{
  "balance_bias": false,
  "router_bias": true,
  "max_steps": 7059
}
Below are experts of layer 3 (counted from 0) of a mixture-of-experts language model. Rows are named router (the router's row for the expert), gate (a neuron's input weights, with its number), up (a neuron's input weights, with its number), down (a neuron's output weights, with its number) and show model dimensions 64-127. Each number is 500 + 25 x the weight over its row's rms, rounded and kept within 0 to 999. Numbers have three digits each.
After each expert's rows: a language model's description of what the expert responds to. This comes from a sample of Wikipedia text that the model never trained on.

# expert 19
router:514509495494500462477514485520531477486496560531471497480483465530540499488481484510494490502469483518497469471468520465467498466484528487456509497509510497531505491474492486427471528480508491
gate0:462507469513515478492552497449477525510481452528496494535539516474516474557487503513477542513495536483492533458523473520512537500480488475485458478484520485531529499457479525527471480480512525
up0:526419486444522523475531482540489539528483502518499530490523484516488549498512542530499511521486530518498531518531518543518482458546486517455513469546498485517558489505542483524464499512512495
down0:480501515458508507529454503525487487491488496495499495486509499520508496460534511489505475519512471523466523523449562518524467506512486498488456494515476486505476523507492492510486525468528493
gate1:509475504499519466464502514528495473485528525543501523517470485512504459476510467477496512487503452511510471490472499467508471490493529520538546498530511493527513537524519477485525512512482438
up1:526484465459527527529545518493464492500548478472527488533478491486512536498494506504520521540497461497468516456510509501506558480495462493472498526473512524505533484503558482533541487456540505
down1:517479566500521537454510505464498472479498503492483477540487492512500482531526508470513469448490449564508492467511468460481493474494514504478497476464489547475511518483494488526494485478469483
gate2:547469541542525493501499540531539464458509502474533532470517473505501491489528501479523536487518472524492510480490499487512485523493528473517506522535495532482525481482485502490482498510512501
up2:531540481511523512492445569505463483455516498478522505483464521472503491465460524461510461485513504489521483481517486453428533487507502505478495487493517505530488539538471522454514486476490546
down2:513468500491493472504505526491540538493506531548480473482520481452471467517523466506512514522515538475502518505505432491481506504527475512518509494494514515502530518540535512517469494536465503
Description: Places and infobox colons. Place-name completions like York, Rico, Zealand, to after elected, and colons after infobox field names such as Country: or Nations:.

# expert 21
router:512539497519509469511513462527532482482501458516480471520487451508513498478532463500459494506497499537547507468506515509559498533485493548507555528499518512500489562473505547525463525503501465
gate0:458545485487498472530546485517495514494488478516511487549526510488479464538480513503478512511493503482521527496522500528492561518486496454489469500477490517483505508515452530521493521471512527
up0:536448496475489547476560465512490533491518488535475540471522485515511541514519526526499498486475503477491512496516517558480479460539515529460464463516496451512528490469556498512454496513472490
down0:495527530487555509495478532538466461520461494499467511522502507543496501481513526467521482457535453478443486534448490488502487489509465492543454513549525454498468501515516499473474505503485467
gate1:503491491526507502455460524486504481500507503512483503503467473519515481486533483515513480455531488521493490487457475504499465469462504526531552545506535516522527536529519508496523528530476484
up1:529472481475509532508548535529512479501548474482500509504483443489493529497509496498516495551462456506458483466479516511551519476503476498502479520473468547532493493501533511521529529480522516
down1:482502459482557481528503456497502517454497549510468452543496501532502497523508560485494484436457515520488539456476483524497490532509534506498554509520473519486469498481507447518488518503515478
gate2:501493490546536506497446516517556462501480466450527518513453496498494521477524488496523520512498473524518510483487542514502487501462517507508506511520471535527442490522465522476480482506501494
up2:498503489511541512509521566500470480446481464497511487465496496471519458438472528485511465527505495497508467501514494478479518528483518465497477477464540487451499504527479471448533520481522473
down2:507534522489537462434485497533471497512510526457474511513489506474448486491489489468510483492511502506521495508482460477471500497505512533520539513534478524547480467555479533490497554549454484
Description: Prepositions after names. Prepositions, mostly of, in and by, right after institution names, titles or dates, as in Act of 2014, Ltd. of Mesa, founded.

# expert 11
router:504535474501500511498551478514486459514490511503505470486527455492517489489464519531510509482509498556473503461474507534513489486495513499479497474486497495470530517520523514486449464518499494
gate0:479539490528506482503530498499487538528477462531470458537538504469502517488471519513492546511493502518498541502522507555522525515488500450466452495484485503487508504451459517510506515461513521
up0:503459479439516553471533506522487531526510504510478595488532506505510505528520524532480495497476493503489501505523520524495505474552509525476504484499502482529547481493564504507459512548488521
down0:511543531529520528515472535499494488509486509501509486471475492526538528503508581475452473495505507502489514530434525518554477553490534507536481501488468517516482523541506508502532484471498502
gate1:498485503520492497463493482531473451480536526508472533515482482505529498489519494481493497475486456487511517485471456455480481480495517482527579532537521502503539517529512449468520508534482482
up1:566500485479528515509540537522529483496521510503494513516472449480485535496506509502520508524481452510449511468498526491520513446484466482507490556481485527512508501513561488566528486462500517
down1:500511505527519474461490476493531514526526507488451514527525528522474479495522496484506488433500502541504496497469490478482493495458505498501514492499490478530488487513463471471455522494460461
gate2:531469555544523515511449532485524457479483495470524533460494463522514532474511487492544509483502503525538494527488507489509480532482505503515489513499493536509512466471481544492473471454515499
up2:509479523531522512532478551472507480419492442487523479503488468479482472472480531486545499502522506475494487507508492462468502503469490471502488494470517525472521554509520489457514476498512539
down2:471467495442491492496485515535487508505512491539494467472466486465505465447528483500485548507479528484501516499489471525482479490514492502516506493494489476494496521514510504511506573485487510
Description: Sentence ends, list dashes. Sentence-final periods, quote-period combos, heading equals signs and line-start list hyphens, plus prepositions like by, of, to.

# expert 47
router:483479483513516477501511515510523509506483521526486527480494502485500512510519509510489496499495442549501478509488494500487507507524500532441506482456488531471457480483526483497489513498514500
gate0:477542487480521443501525463509458528535501470515520494493493510464469456542491544532495541487492569491511514484525490520514520488507520469482499494482501492521497487455470517507489497484512513
up0:491434515443517542467540469550519543482517499518471515451519476527508519485501504508499510520455514480482499533476521546504516483533480496456463467539526498487527480486527503494453523527486509
down0:457513526514528481520495537519478487504455441526533484509504538502494466521534503492479496471507460479466487529487523526515495476497477462546475477517508491496489514544488462475546516498557490
gate1:528491501512467507499487546480516508490482512492475532498461488479510462482494473504538503513493456485471489515497501520498472487475515490527545517523515539536513525510521453470533497549448459
up1:519521451484514516502534496506519482491518489509522500508486434486487517489509497520532503484488456504473476429502527512539510482465440503483468523514492544504509467516530483525522493478526470
down1:490523445506518476474518474500467469484532510438489485513480467518483474478509507482515505466493498507517532485444508477477509472499518527516518518474471502492505513472498459549476496546490502
gate2:527434525544547499524473501532580466488510501466547539470508439557518528492527491512524526505525514520527483490496549499495491520499505507530520483512490531492471491483530501477522494484532489
up2:564526504483548522524487559500485481449482460474521464494485507507500478507458537473503495484536521496493494502485522492465497515468507461502494506493499524494512503532469544467560492479496540
down2:496521526496526468528494457517505537487493514484517489513451510520527465482535508468514515496520528510547515506499485515489488489499523499512520543516525514542479515500475521500503565519512482
Description: Verb particles, prepositions. Phrasal-verb particles and action verbs in running prose (out, up, down, join, make), plus prepositions like to, with, and commas.

# expert 25
router:522547547476486484482511530502466469546466557516475514471495543460473515505492497492483502483551508505526474477465513477454520494522544489498519509547496485476470507493497483467461497506520506
gate0:498537448515498504527535462497458493531516492506502504548514528493504477548472530502482513534489516502501493480529487506517532490510514437473498474460518489521480496473475546471505475476511497
up0:516455492469492523459536467564494522509522510506470529507492470527484515529530539548535517507470517500490496506487546542487483483552503544461479460523480469481542492495536456520458520528488510
down0:468503490517529505498521499500475494523483490508508559513501504479544470488498472533504487525513457502508511494465500499549447466499511445489494505499487484511504477517459474458477517501499485
gate1:513489492511502517459498524505498479498538486496493532500454494509502478496506489476516491455535485495509510483482493512488498470487493527546521523500507522530551525505521475473523509546498473
up1:519479457491500500527547530484502515499499472480533487508477468478510543448510518504523529522475455511459475452480486509550515493470463517476467516494489517515493481517532512538520527467496498
down1:503497475505499503540469515499479503512527513463507454506521500525509464489542505447513497473501472548513494509511495488488503496503535483487513508485497492505497572473519508516475509571473483
gate2:517482515558517517477470518512509479499472476458508532460474485518511484467525495467515542521472466521495511489505527477502504526505517493492506501494475558482483472507477542497477498487490547
up2:568511465478550514524452562517489477448507484487503478497505491472483482471474519491510480506521521482494482487505478463464518501478503478513487489476509492479511544509499519469530494499484508
down2:481485494508521520487485480537542509528493498537515496505575510481533507470547479517472461527496550519513523525533439502470510539499476538531539500498479521522523556509492523455452523506494503
Description: Articles, counts and scores. Indefinite article a and quantity words like two, several, many, plus score digits and pipes in sports and statistics tables.

# expert 16
router:523509506540524471518504508480532501467529518503530469485499484469502517511511501499490466468518529514485505471508535482484480506494433509457490516534506474463539469544491439515514500475500480
gate0:456508469475510503501530489489471540515460490545454477520499543490506476527503498518519496504494544514476515477520507573521548510522492463454466510481509488525522484452476500512523489468476506
up0:520423478471511543458524503522489549476528516526459523488477494530510545486521521526489523515488485487460502499491532555502503483555517541466479479509502482506520492521528476488494507516499509
down0:482534499502546526520494525522502532571466484511516515503509519506500530501517506496463498497517449486488501513499459527498452497511413484508510474524487487562495473524453481495483494450513521
gate1:530518545506497501499475544518495485505499502494480494509447472538539479482517473478505504481501482503478498475460466510497462491442506482531551526526529533561508560534491455495523531521457467
up1:506468438470510516508541500494479492508530502489537502515504465498463527463519515488532521490493452495478496435476499498515537472497450498458470529490491527490526449519547495515517497467532507
down1:490497480552543497509481452526514500483539531473472492545544512495501519487520531481487485471506462518472468471483499479517527504501519516457494504482526489515511480509471506529490540519506506
gate2:505468508492534497499441537558533475490473506450547515459472495553505537440511521505534527492500482519496526509503518491496504497485499503476483499511476523488491511501493508494491491508560482
up2:546507501489538476486485555485483469463519477508534468491494495475492492508483481481494477533516500506486468476525468473454503489469518479542501532465529505496512510530490527505521462484498510
down2:499497520474495489468519499502483517582516498487490478481492509512441499475499475502465546497530500534493524514503465511450526502529504522536502545489497537529521479496504521495510519490497518
Description: Phrase-initial miscellany. Sentence-opening words, names and table cells after and, commas or periods, such as On, But, With, and country codes like SCO.

# expert 20
router:455525486491508510557529527488486478504496519537518459498494528470520506484493469498459492524464517546494473466471498464510526526485491543446475514490469498494494499478535497498499522506540506
gate0:465540486502490528519527491503475504514481518523497502528505537481495477496496523496487496526513534473476515516529486523522563531499492451498490501494505497504491492457471545501512490462504510
up0:523433472474485507476537494546510527511502472528469524499481485515484532529515507521523525529442500502509496507513542557500507463543482539484467471510494479503542509466543462532433502502492505
down0:501503503493551494526481531529486506539454520528472528526475509491496519463504490463502491511536470512482492530515519527509484509517449469504474482504465479516468511510509519502500486500527497
gate1:504505512497490478501490500541499482490525502490497512489428475529506473477516488455514478465508471534470518474469502503521538465489488497514559518527521510519537547525510454505512538536460453
up1:522491458469556519530517500475484468498507513480510503498478446499512497493508532494504503529496477471454486472466500477536502486493461535501511520526484512493502462529558474528531498493528478
down1:527462484520536482506515453452524488518523493476494498518518487468527489476513511481472497468493496467498446479472491474487507518507554517487557519478489497510528520513503507494468515533499466
gate2:495458519553536496535463532543564453471517514459528506465501512475508517484516473504532482489476475551501533500524509485492468516485497456507500484509488537483486472478463516490510527512523526
up2:534505454500551538516460560465472466457529476506513468485501481501484468493459511487503502512535515512520455504491494482460516504500513453502494486498510486437502515511471508475508464481503497
down2:511510501465530490470525502520500505554467494481447516474481502457473499472537461484502494507532510513540478503533485520478508478524502522535538519536503487516455489524496529514469510508488450
Description: Auxiliaries and negation. Function words in running prose such as not, to, be, was, were, still, currently, usually, plus zero cells in sports tables.

# expert 2
router:479501506521531518496469540501467492480485501470530484444453516502523472484495511513510508455508489514499528507486555503493495500507475522530523510521482498475547481484510548491506488547508502
gate0:443539471514521484505521488489521541480452488541479469536518544511485454519486510504511532520504544510504506489513490550517550471497510483489471495476508492517525471466490534494490492485504541
up0:549461501450497545467519506551478575516526497513495516481506465491519541485540503536500549527479475523484500522478522522502495493552505522466470431505494479525531504509555501515500512525483502
down0:506499488517499512541520511515487489531467485534541506507450481480501473474538513468485509479490475464475488528491532525527447491491445445500484475520503494515463485505461505486497483465508528
gate1:546484507482495486500489508514513465483478522517509499499474481517522488496488511481492523482502474525497510490490513494520472478475484512552539521517504496510538529483509496495526509554506464
up1:500494479467524529503534514495470475472548498484515500513479479493489520457512482489564514495501463479433491462476479514539555463521492517455499538519510525546479462560550504537543501472496498
down1:486545492499537489523480452495522507500504502503433501505527505526475495494492499471539497481519505512477471492486541470485489486464523511507520466502510529487475532443513482536470510505485501
gate2:528502548523514513524460543542510460470518527479552493467469493538495545464512509476535510487470458533536531501491510502508499554495477490515528558488487547523483499497456536498497477503516507
up2:527515491507535502535514567487502466447510511491512463480497476458476480453450527479518496546525523487493464461493504465474551517469484429476479512468542508482506500557488517454530511502483535
down2:496533527477501463478499521504529503514504508503513482480492530477505464479500486523459517507511492492511474508475433502457532503472521492507540530534463524548503547522467511521477513504502483
Description: Name suffixes and closers. Closing pieces of proper names and titles, such as football in team names, -TV, Jr, Records, plus quotes, closing brackets and line breaks after list items.

# expert 52
router:519509551523468485522527479534520509480471481547495510484499498504459509517492504496481486492506487566449479483537494535518547514501523484476538496486478496493472487492541510522477503480506524
gate0:436531480509504480504523500508479522542473453528480473530525551482491490507475532498480517537506503519523519502513478545493519494509502463500448474481504481510508476457472555514501494479501481
up0:532471482461506519467523452538507508470517520519464543479519469508539506501503535512513523549466480532469531516502562537481513466535491535480467463527486477514544491483531469512475510542493513
down0:513459529519481528502509522515467545522500475503493474509501512465544486500490512482501478477532472483505484543501517535479473523521466461542467518490465487504488518523485478466506506485536510
gate1:538453479514517502484462530529506487484500488501496531512453473531542468504507488467497507482524479509488500492492446516528480482452538532531563524526540520515505513564514504492542505526469444
up1:498483463488530536529545516493505489519522504505530535523501454496458525474487540502523534513519478460465488483494508501526535484495471512470484504485484514521506472517575508561531470518521511
down1:530488473518534458506511463479484501496533504516462482518471439516506438496534483520479517484504503557481501463453504474469481475505526489567517494450473512490499520481488491533457524489486463
gate2:507479513523505498495449508514533445460492485460541552440528485508518515475519509527523495500501483509500483501522540522501489525459510505509512504548478516516446468502471530464479515496511516
up2:542536509477547510512505582513524500449519471492510459501491508481503445490463483434502495487497499497513469499529473467454528508499510495493497483458548516495517535523481500504533472485487492
down2:485518508477487511483521486530537519545525489473476480527526496530475514439512478525439504488516526502501521484498466506477491530493502501470520511516512510516491504493511524508474489481463488
Description: Suffix pieces, prepositions. Word-final suffix pieces like -ation, -ived, -ment, prepositions to, of, from after verbs, and medal ranks in sports tables.

# expert 39
router:513485518488493506474544465497475470486489511539565463519514484489487471463520501530503486506542440499497507463478503525532512458486494460504511471478448485470537477495480508516459493508499518
gate0:444536500490471476528505486503465507506451490522484499532505536500495490514495512499492515519483512511497503474510487524496520510526515457478463520495521470518485482457473542506502482487512532
up0:499464502450474512475532476554486545498520509512454562472519486508521520482512537539503489526455488525492520520505535515504515499563506522472489465494475485503504504485496468498446522521501510
down0:518523503526507510473465543519477492508461475514495505515510522519500536489495491484510489521498477479520500513451486526497494479504467455505500487508467501526520501534532513498514514480474489
gate1:535469488493506493486493523543522450487522514489498506505472459512519467483504488466543502457511419531479474500467509559514482474467495512540554523544505511542513545567536499502519506548467466
up1:494494475455519530514526513489503478475538466487522485528480452517509530453513524479524490511476490499422449451452524536513518467478474499475488556485509521532517473521513468508516500463516507
down1:513500452538523488488548451494482500509492482490477475490496505507476511496509422465493477487522478518522491483474532492430491507503511480490536487464483487489521503520478493498486520469504505
gate2:529450515503536502483468543549529459485529491481550513455487497515514510463529499478560512505505476495536486489497523512469509501502507492493506509479480525486474438499463523483485477475523514
up2:556522495502516514522483549501495451460485482485521501493487485479499465447466507502502457501532512486479460481507499471447519497462509484504521491482524488492501534538486494452521491495476527
down2:494540507526538526481480494506492536504497484494492512472500508523521482494549501509487527504494508532472514476493491493483519510526481491515550513525500508503522509511453498498437491498512473
Description: First table cell values. The first token of a cell right after a pipe in tables, mostly numbers, years and names, plus coordinates such as °W.

# expert 36
router:477541577509495461472474538561494494514482534517507513488512498469524505526474496457459490534509523515502525493458494490474524513481511529509507514525497493497464520475490508509485524562477500
gate0:478509482498470490524552453486442501539493467509471481530558545462487484533447506525477520506473521502503525534522486541508545494486529454452460517458504507500506487454478497514505478487521526
up0:496459481478531509462536481518492524497524488527466540485523480509492521497459543510522514526485522503486502507505479558483492492555518523496498477522486460480528488506528456510455545519497538
down0:549524492532523527467498519517479533522510472494529522521476499508564483503506526469513472480526458487484493506473478516493470474503469462538471498512531473484462517538478507501510530538526487
gate1:484499516506483489471487513552479471487513527513483554490472485556534475510522483473511513500541483527505502489463475479507492495481526523518569522539545503517522517502521459483563476542477491
up1:515505461490515535529518524496480508499534478515501481520474459494517535481522515488548534509529465490497494458493507508587526531515468531469507534514502502519518489514525507530525513484509501
down1:511516484495515497535525483501491479496531509528513488519530469500507502447490491476536504489522470499474484496461456477443518487467518515515542511491467486510503501490466497515486477492472450
gate2:525478523546493511525471547545552453490512484486545518438490474500539505515514489513534494485475474531525494489489532508513489549479510494500485497497484520500470455475470538493510479504489486
up2:553521462499523492518485547516460489465542481465508464477478505475517499501466549502515480499492482518532482485510466482463527498474492481485513492472521496486492549518479530499522481470503502
down2:504538526452518447501486500521518500548477520503555485488517514484496465491476491521485487497505534497461491510504475505477478500493416522544537483513490505517496489489507529502496511463431472
Description: Years and date numbers. Year prefixes and date digits such as 198, 201, 16th, day numbers after month names, in dates and birth spans.

# expert 31
router:475508497484476490520513491482446478464506541535475459500495513515497503503524502476500454519437496487513487484456516492493530480530494487493544492525489476511496491492507427493462527465518505
gate0:456510469501501457498531508481472509516489500492524474549536553487512493545490503488491511478518525482490518499524488503514530456529491451483463530487506500515527479460483510506481485458516521
up0:514475502433481520475514454513493576502507476518465530483520501520505520501509513534503516507489497516503513516474522565538496493528499508497478480531487492512549519478538485548459522527484504
down0:495503508525542490568489531540481489558445515482505492518540511520519512481487530489524485492531456473518485540468484493518470483504439489465489520538507485517502509522499503482474517495533482
gate1:515495511519476491464495476516493457487495497496472504481447491500559463460507472514521498498509458496489500475468465509480473442485521480549521519491522505528530533523512477482544525512472478
up1:548491450480540538520543525482510503517542506481524484507492468471464550460508537493542497483472480496422486471498560511527504498452461529473488536481486553514508469511538474499519506482522478
down1:519463497520530519506473486494467495491505477463485477524500521515493479488546499483467450492469472536497486526448466480481503533462520519467528488487520565479521516499528447488505508519469481
gate2:498499530535521528477438505530562481451483493487524502454498494519505512447514499463543523498494451504513488528502501499490482501486504488476475497490472517510518489517504490504471502508501503
up2:537501485470508494513492568517488480455511469467522456490496527483510475499467546481492473481526539474505469489504490456445531500448535479546488480481527538499460515531484529471549484487489542
down2:488489521527553475487477495531492514531494501495467465513510497490500489443517523525467503499524494491490492506479478498439510497455498504499533495535530500504537539518548514493497484512502502
Description: Pronouns and being verbs. Subject pronouns he, it, they and forms like be, being, becoming, was after to, for or by, mostly in biographies.

# expert 8
router:475497545540533485507498485544449519422460559499493463481523454470504500484515550506465506528551535522501491450493539487524532498488468529477532532495507489521517517489525464519488509487509468
gate0:465564506486507479510530486489485500512482479536494482515519535467467489512485497502473545530483538492510488500559503541492558474512531456461476521459505477517499519467491522536464489486492522
up0:521441507462506500479521480550459520485508522518466528480525503472505537469504494559502538524494496506471521505487526546482503465545525498482490474518497481509559484492544491526483509517514511
down0:494487493529509476506458497511534507540511481515489489515494500517523477484521521423497497491498476525477475526508484501528492475537471439484526444548497518493519534552495471466491493481548517
gate1:524485494494497467477497524502489452485536503478510525519478491501531487511506487488494461493542472504457498466491477515496464475478504522542522564507531512525537544527519497497528541558481451
up1:488500476467543514534525516501482474483532471507496510507470446463502522461499517487517512500484446474459481475471501478543530458476466481508482540496489511552470480525569477550536521475526485
down1:502515485525505486529509493487515489517510492481538446533479509503502479489514549508489462471457471475480508487494493490490536557505492495463558494497477526509515523481504496535492492481513479
gate2:534466529544525494480476557529547486484509486476529517446490478493500502464532499473532543533487463516509478495526498497482449527473475478537522462490477525481510485494469531475473499508522501
up2:524511498511531514508471529497471456462511512491530491485485506468506480469462510466501471482515528506510475499509479502439510510495495476478505478493559495468482496510481485442511505478508518
down2:498515537469515481514483562517467491507516520524480496480499517504501493496519509493495508515516490503511508527513492531448517502480525542479481508550523509516498514489514512494477520552468454
Description: Table numbers and births. Blank or number cells after a pipe in data tables, such as polls, stats and times, plus born, Born, Full, Title and Korean surnames.

# expert 27
router:525503521499492479478495487478530529517514503493529483523514477509513538484524486510513493521529500518502447432457540516523516478474536458506456488513517541505523502504494487438449533479535481
gate0:498547491492492486517523513510478507490506476526497489504520526478473499526492516515474518527485499512507507489540473523496556502486529450467475503464516516540481495459467528506468486466540537
up0:505455511439529522484505444517476548506467504500493513488539466527497522527519511532511525496477514507492519501502493534484503487547500523455491463500487490512539479504544492513485511516485493
down0:463542524513515521502479543486491457499433495528513490506536452507512488477496537475481465506481460458484493579479461514558463503536461492502465515540509501515480488493496514492507510488534489
gate1:510495517506470469463507502546489471459560511497493530515507491530516504483502484461474510464532460517514484477460498497531489500491504505516550552526511522537519531531522480482517513541483476
up1:549490456452523553502505530510505486509531499472485492505455456476487509504505503525550545516491486493451492464500481475532504462474461496478463511486467529504481465513550493548508511487535519
down1:510463466524511479517475486479473475484494535499479480525483502484490494492519512514488495477508468501505482425447501493472494515520529508449498489468512464444525483483530490518494487482462487
gate2:533480544529551499488458535557546513478487476487543499449469484552493517461509491501541536524521495512525457495472521509510539502466527482498511487503493494492462484479482523496478447469532549
up2:577519471481523498496444557494466505451491493485533480500485478485523498470459525442534443500518513476501442494515504490456480499485492470517531472499547514465464530517454507474531486491488519
down2:501476542479556461498499501510510500527530475488475503482493513475493462490502470499451511501491468521484514469514455522471508500505539531511504543516537529508459505481498496502474540518471479
Description: Prepositions in biographies. Prepositions such as in, at, from and by in career and education sentences, plus mid-word pieces of foreign surnames such as Kh-ach-anov.

# expert 58
router:510517558517535462477541517467461485523524562497533479466478486492490505480496442465511526505480506536537456490492474512473514454497488495469489520497528486459495521526480457456442494512463503
gate0:470521481493500496498548492493438520513479483533497484529541514495496490529473526510488531534490513484498498495513492502511528478509515463474470527480525468494512478456477525521523500468512490
up0:491461502453506520482511466560512551504516484527470527505512472520535546511496547505505530507482498524475518502528521536457522495537491514495491470525496455489556502474514460489465508498501529
down0:475499504507556521485509512486464498522456469493510483495511507537476517509491526536457484512510475497469486542510480524480429467496470455529488517534515459490511518492485498484501481495526520
gate1:529510524473519501485477511504505480507511502526500537481466479517511487485507498474537509457531462510506497463456491501506484496483523495540533526516523539527536553526502493466547524529464475
up1:529486438456515492548544515455489497509516480498484499512492449493490518470534513527530527530483468478442488481512483476544543488485469534459484530496477521536501443521528498557532522503518482
down1:499507492502526508510482470502473486478523520483508491539494490483494467509504481491486480460493465500463488457485503480482519496487521479434538482453499506514490499473516478522511469497466501
gate2:522472512505528493480453554544571465482508482494509509450482502512511483474495496469521543511518477521537490514507495502485469516527523459492498509482486573508480463501478534472461515498529486
up2:531502467507525515526462542500473478463521500460526495497487492469484486506465508473487457483530503461464462480503477465482549482449489496518501458482535511480505547542487518465531494450485522
down2:504515534534543468492526521505488550537489503489498500475528500483487472491513505484533513480477502501510515494440475487517503488456519475523536511484514487517531534516480539523500510520468474
Description: Auxiliary verbs. Forms of have and be after subjects or to, as in had, have, was, is, plus taxobox labels like Phylum.

# expert 50
router:497471510516525504457497527450499481481488516507510468454472521438476501500479479524473490514507521488494516467511481487534493521486504488486485535478493507493466498493509523430454485472543504
gate0:440505470515471454537537487512465503522473475543505497534517544482510481503468510510475523492520520519521544476515494513511572499503503475470450492448519488524502486448502511520484514491503512
up0:520466510478500529491532476540517537498501500541486533493518476518502523505478519541531522537480511494487518473516511537506513475576506503479478467492508494509538506498563477519472534495490504
down0:505521522506524527533509521524450513523483442522506525513483463550537484499517471502479521460507476500489453514460512520519436532506487500532479478505514522520489489499490481486480478480552538
gate1:497478482516484492482496502526505463484491524489514507509471500488488487470502483450488467486510442494485503474488489529491474480456526488543550526506535522510534540500503467475538503542482466
up1:545494470480508495527523513493473501484530490484495507520465459487504518486497506527549523523487498485452494462477504495525526456494487503495470540502512536549487475532531505500518486471535484
down1:486508486477502476511521438464536474518557513469512501533504540501488472502523491523452495476478444510492518447490487491493516490457528516462494495458506518492505505480527479510462498487508486
gate2:530486511498521497482462525516549471463523495461531514465494498531470507473513482479525509506476472507508503486503519525514502479470512463523480484514477502482474488453444522482506506471512519
up2:538517491477529518513486571519481472467481497482499446478494491470499499473442518483511495519526503495489478490504472449446550502488516478497493491477532516513506536529483493477535493489491510
down2:484539511501492508483485475501473490517524527499510503463481500514461454467549498478499512511508532471506491517490417490479514504490502515510518493532484506524496497455497520504476506511480445
Description: Score dashes and prose verbs. Dashes inside tennis set scores like 6–4, plus common prose words such as not, was, to, fact, must, lack.

# expert 28
router:476479452503510464436481512519517455465496499488527505498498491465538501500499527458484476501503445503494485457460564483508526476533478500504483499512493500467560512443498517488486544523504478
gate0:478557486495509470529534487488506497504476463532529498513510518475511472502511512524492512532505526495505529471535493501499567500526497480501473513493497492497506486446504565533508498501490499
up0:502428478434489542449536484520498540509509487535493534485510495502524527499479548535503502508483498521506521514510532557504468505550483519467478477529479469490577491502518488497497521513483518
down0:517512513493541523537475503515503501506474523547517500558468499541499500457532514481502467480506459467517500528489492520480450520500459506527500455526518484516482480528511481463522495453511537
gate1:518522477524502477471489532508486451487483503516517527497485478516521473485525501484537510488512484525480528446494483479509462501490490482521530536533540516519530535531510468463506557525492483
up1:529493461470519528519534505495495515486535495484546511494470447490486503474513527500519540497482459511441492475525496492538509483474482513470471535459474520518511508495576490542515487497511493
down1:523451508514539510515502526481463505495546508460430490507516505511521515480540534485500488502495459506508503442499511457498523512504523529484508470477527531522472529473510515537453486552495469
gate2:515465521537517515499467533531527476504484497465527511454494495519476502491497478485529528491493468533491503480513499520490482529464507505517499465485487536505462440474458526501484495505490496
up2:568513506486522498539468549469468488466493467489507465490507529490484490493447517471520497522494506485524505522537491481455537496490505468506492496476532513471492560540491513467531469466492524
down2:559492548469547473487489540529542516504522486511524519476516524501528482489508505516476515491500497482489504536506453485474503502490503511529516488500486532550460509521530549501441506519461503
Description: Place names. Country, state and city names, often after a comma in locations, such as Ontario, Malaysia, New York, California.

# expert 46
router:515520499507480463501514486496510508526527519509504478479475540467496511466518515461492479503520456494544448501487473514507477505514517498522490485525466525466515509482515512529530501531528520
gate0:452529469482484501505524463467467487509513503526506481535515519488469505523503506499480515492492530517519526458524500537513527490524497460472464502488536489522485468447474520497500487470510530
up0:504452510446536515484527478548517506495519494504467530478525454506504534527523532533480516547475476509470516514502523538477486443524500541470472452497480485493560502486529447478484508494499521
down0:492536525537518499482464536546486488509455471499524557544449545510488518481498515501463468511537447532484498521483526531522481450479443502527443480486489466539459492538501490476551493513577488
gate1:537488506468497506476483515525513495501492527487476526457471480536528487475527489523495487446520472516505502496465485497515427470475508521525564516519539529512535553534521441502542506540481460
up1:507466446474506545507538542485501497490499484495510512532481480481497545480516524485533536513521445499454479449495523471553536463488471488485496516508470508527489455484549536542489511509500509
down1:536495471511526491478477467489515496498529524447508492514470442513483461527512498480511490510509464567489471460485487431467548504479522528515530516460480521498476509462522518536490502513486425
gate2:544464507529536504489479527510549486491516497462530512462502514498522493473513483518567528484516467552512490493499492539489487480471509497518523479522483529509428463502474477497472523467517536
up2:524534481500555524524483541514481486453500476525506503479504492504493450474471512475502438487501500496510461506501491464455518498478496465527533500465543486454537520496495501468509466486484502
down2:521512490489538482508498513557512533542509475500524485479504525497468469506523486501488523538486544531507482490529497535465550507516516455489453523483526536536494504505479549464489507518499472
Description: Time phrases, coordinates. That or time after at in phrases like at that time, plus coordinate symbols for minutes and seconds, and within, throughout.

# expert 42
router:508492528529500501533511505485508489520477474499530498440517498539491534472547496544453508524517476524507516458481531495519526473506495519498507490474475470510462514492497515453491482526528513
gate0:466547509504509492523559495502465510531476467497494492535510539474494470551474522512493526513508512491531541476522481531510542487468483443475455485486525475506526482455490494491482529478496530
up0:505465510449511540496514486546496535489503479534483503481518481532525528498517526538487522547490519525478486509503540534498494478549505523471508482491474455510528509511548484516471532519488513
down0:494524481493522508494476510506477511494447485543504513525482509519501532526479533476495483478502462497484471487489508517499495465541474488536485489512466484520513485546490490481526446500542493
gate1:540482502490503482507482525494502502491517483502477512484468491503542467488489474480519477481519468483492518468438510483529491488460509508542543520529512516508513527543504467469504519528487480
up1:549463451487534553539537545483529495504514501480504498519490471482507528470504515487539508497501493484484496441487507509557525509473472501489483539496491519522479457474552496543508502488517489
down1:472472481544530512464520458486486448488510508474440532482499497450481466478511480506506518457535456515478489482481462470462534473477514504481546491488513532530547502497491481522438515549463507
gate2:518465526530508533483490541550529481482495459487545521446455510512506551475538524491524551527481463523510516506489508519498502526507506495492489483483498540492462482490468510486477487503528514
up2:546523502497544521494476562508443504452511466485526466506485489470505468479485528486487475514515499491487452527505492474448508510478522445494496486469524522501496554537477514488517501500483538
down2:484532518502500512499528475522481523512495490516471475514504468493485487484478467520521521504515512501504493532494421537455519522532501475511513485508486505535489509519479494509460524474465472
Description: Prepositions and clause openers. Sentence-opening In, During, After, While and prepositions or verbs like using, filming, involves that lead into a phrase.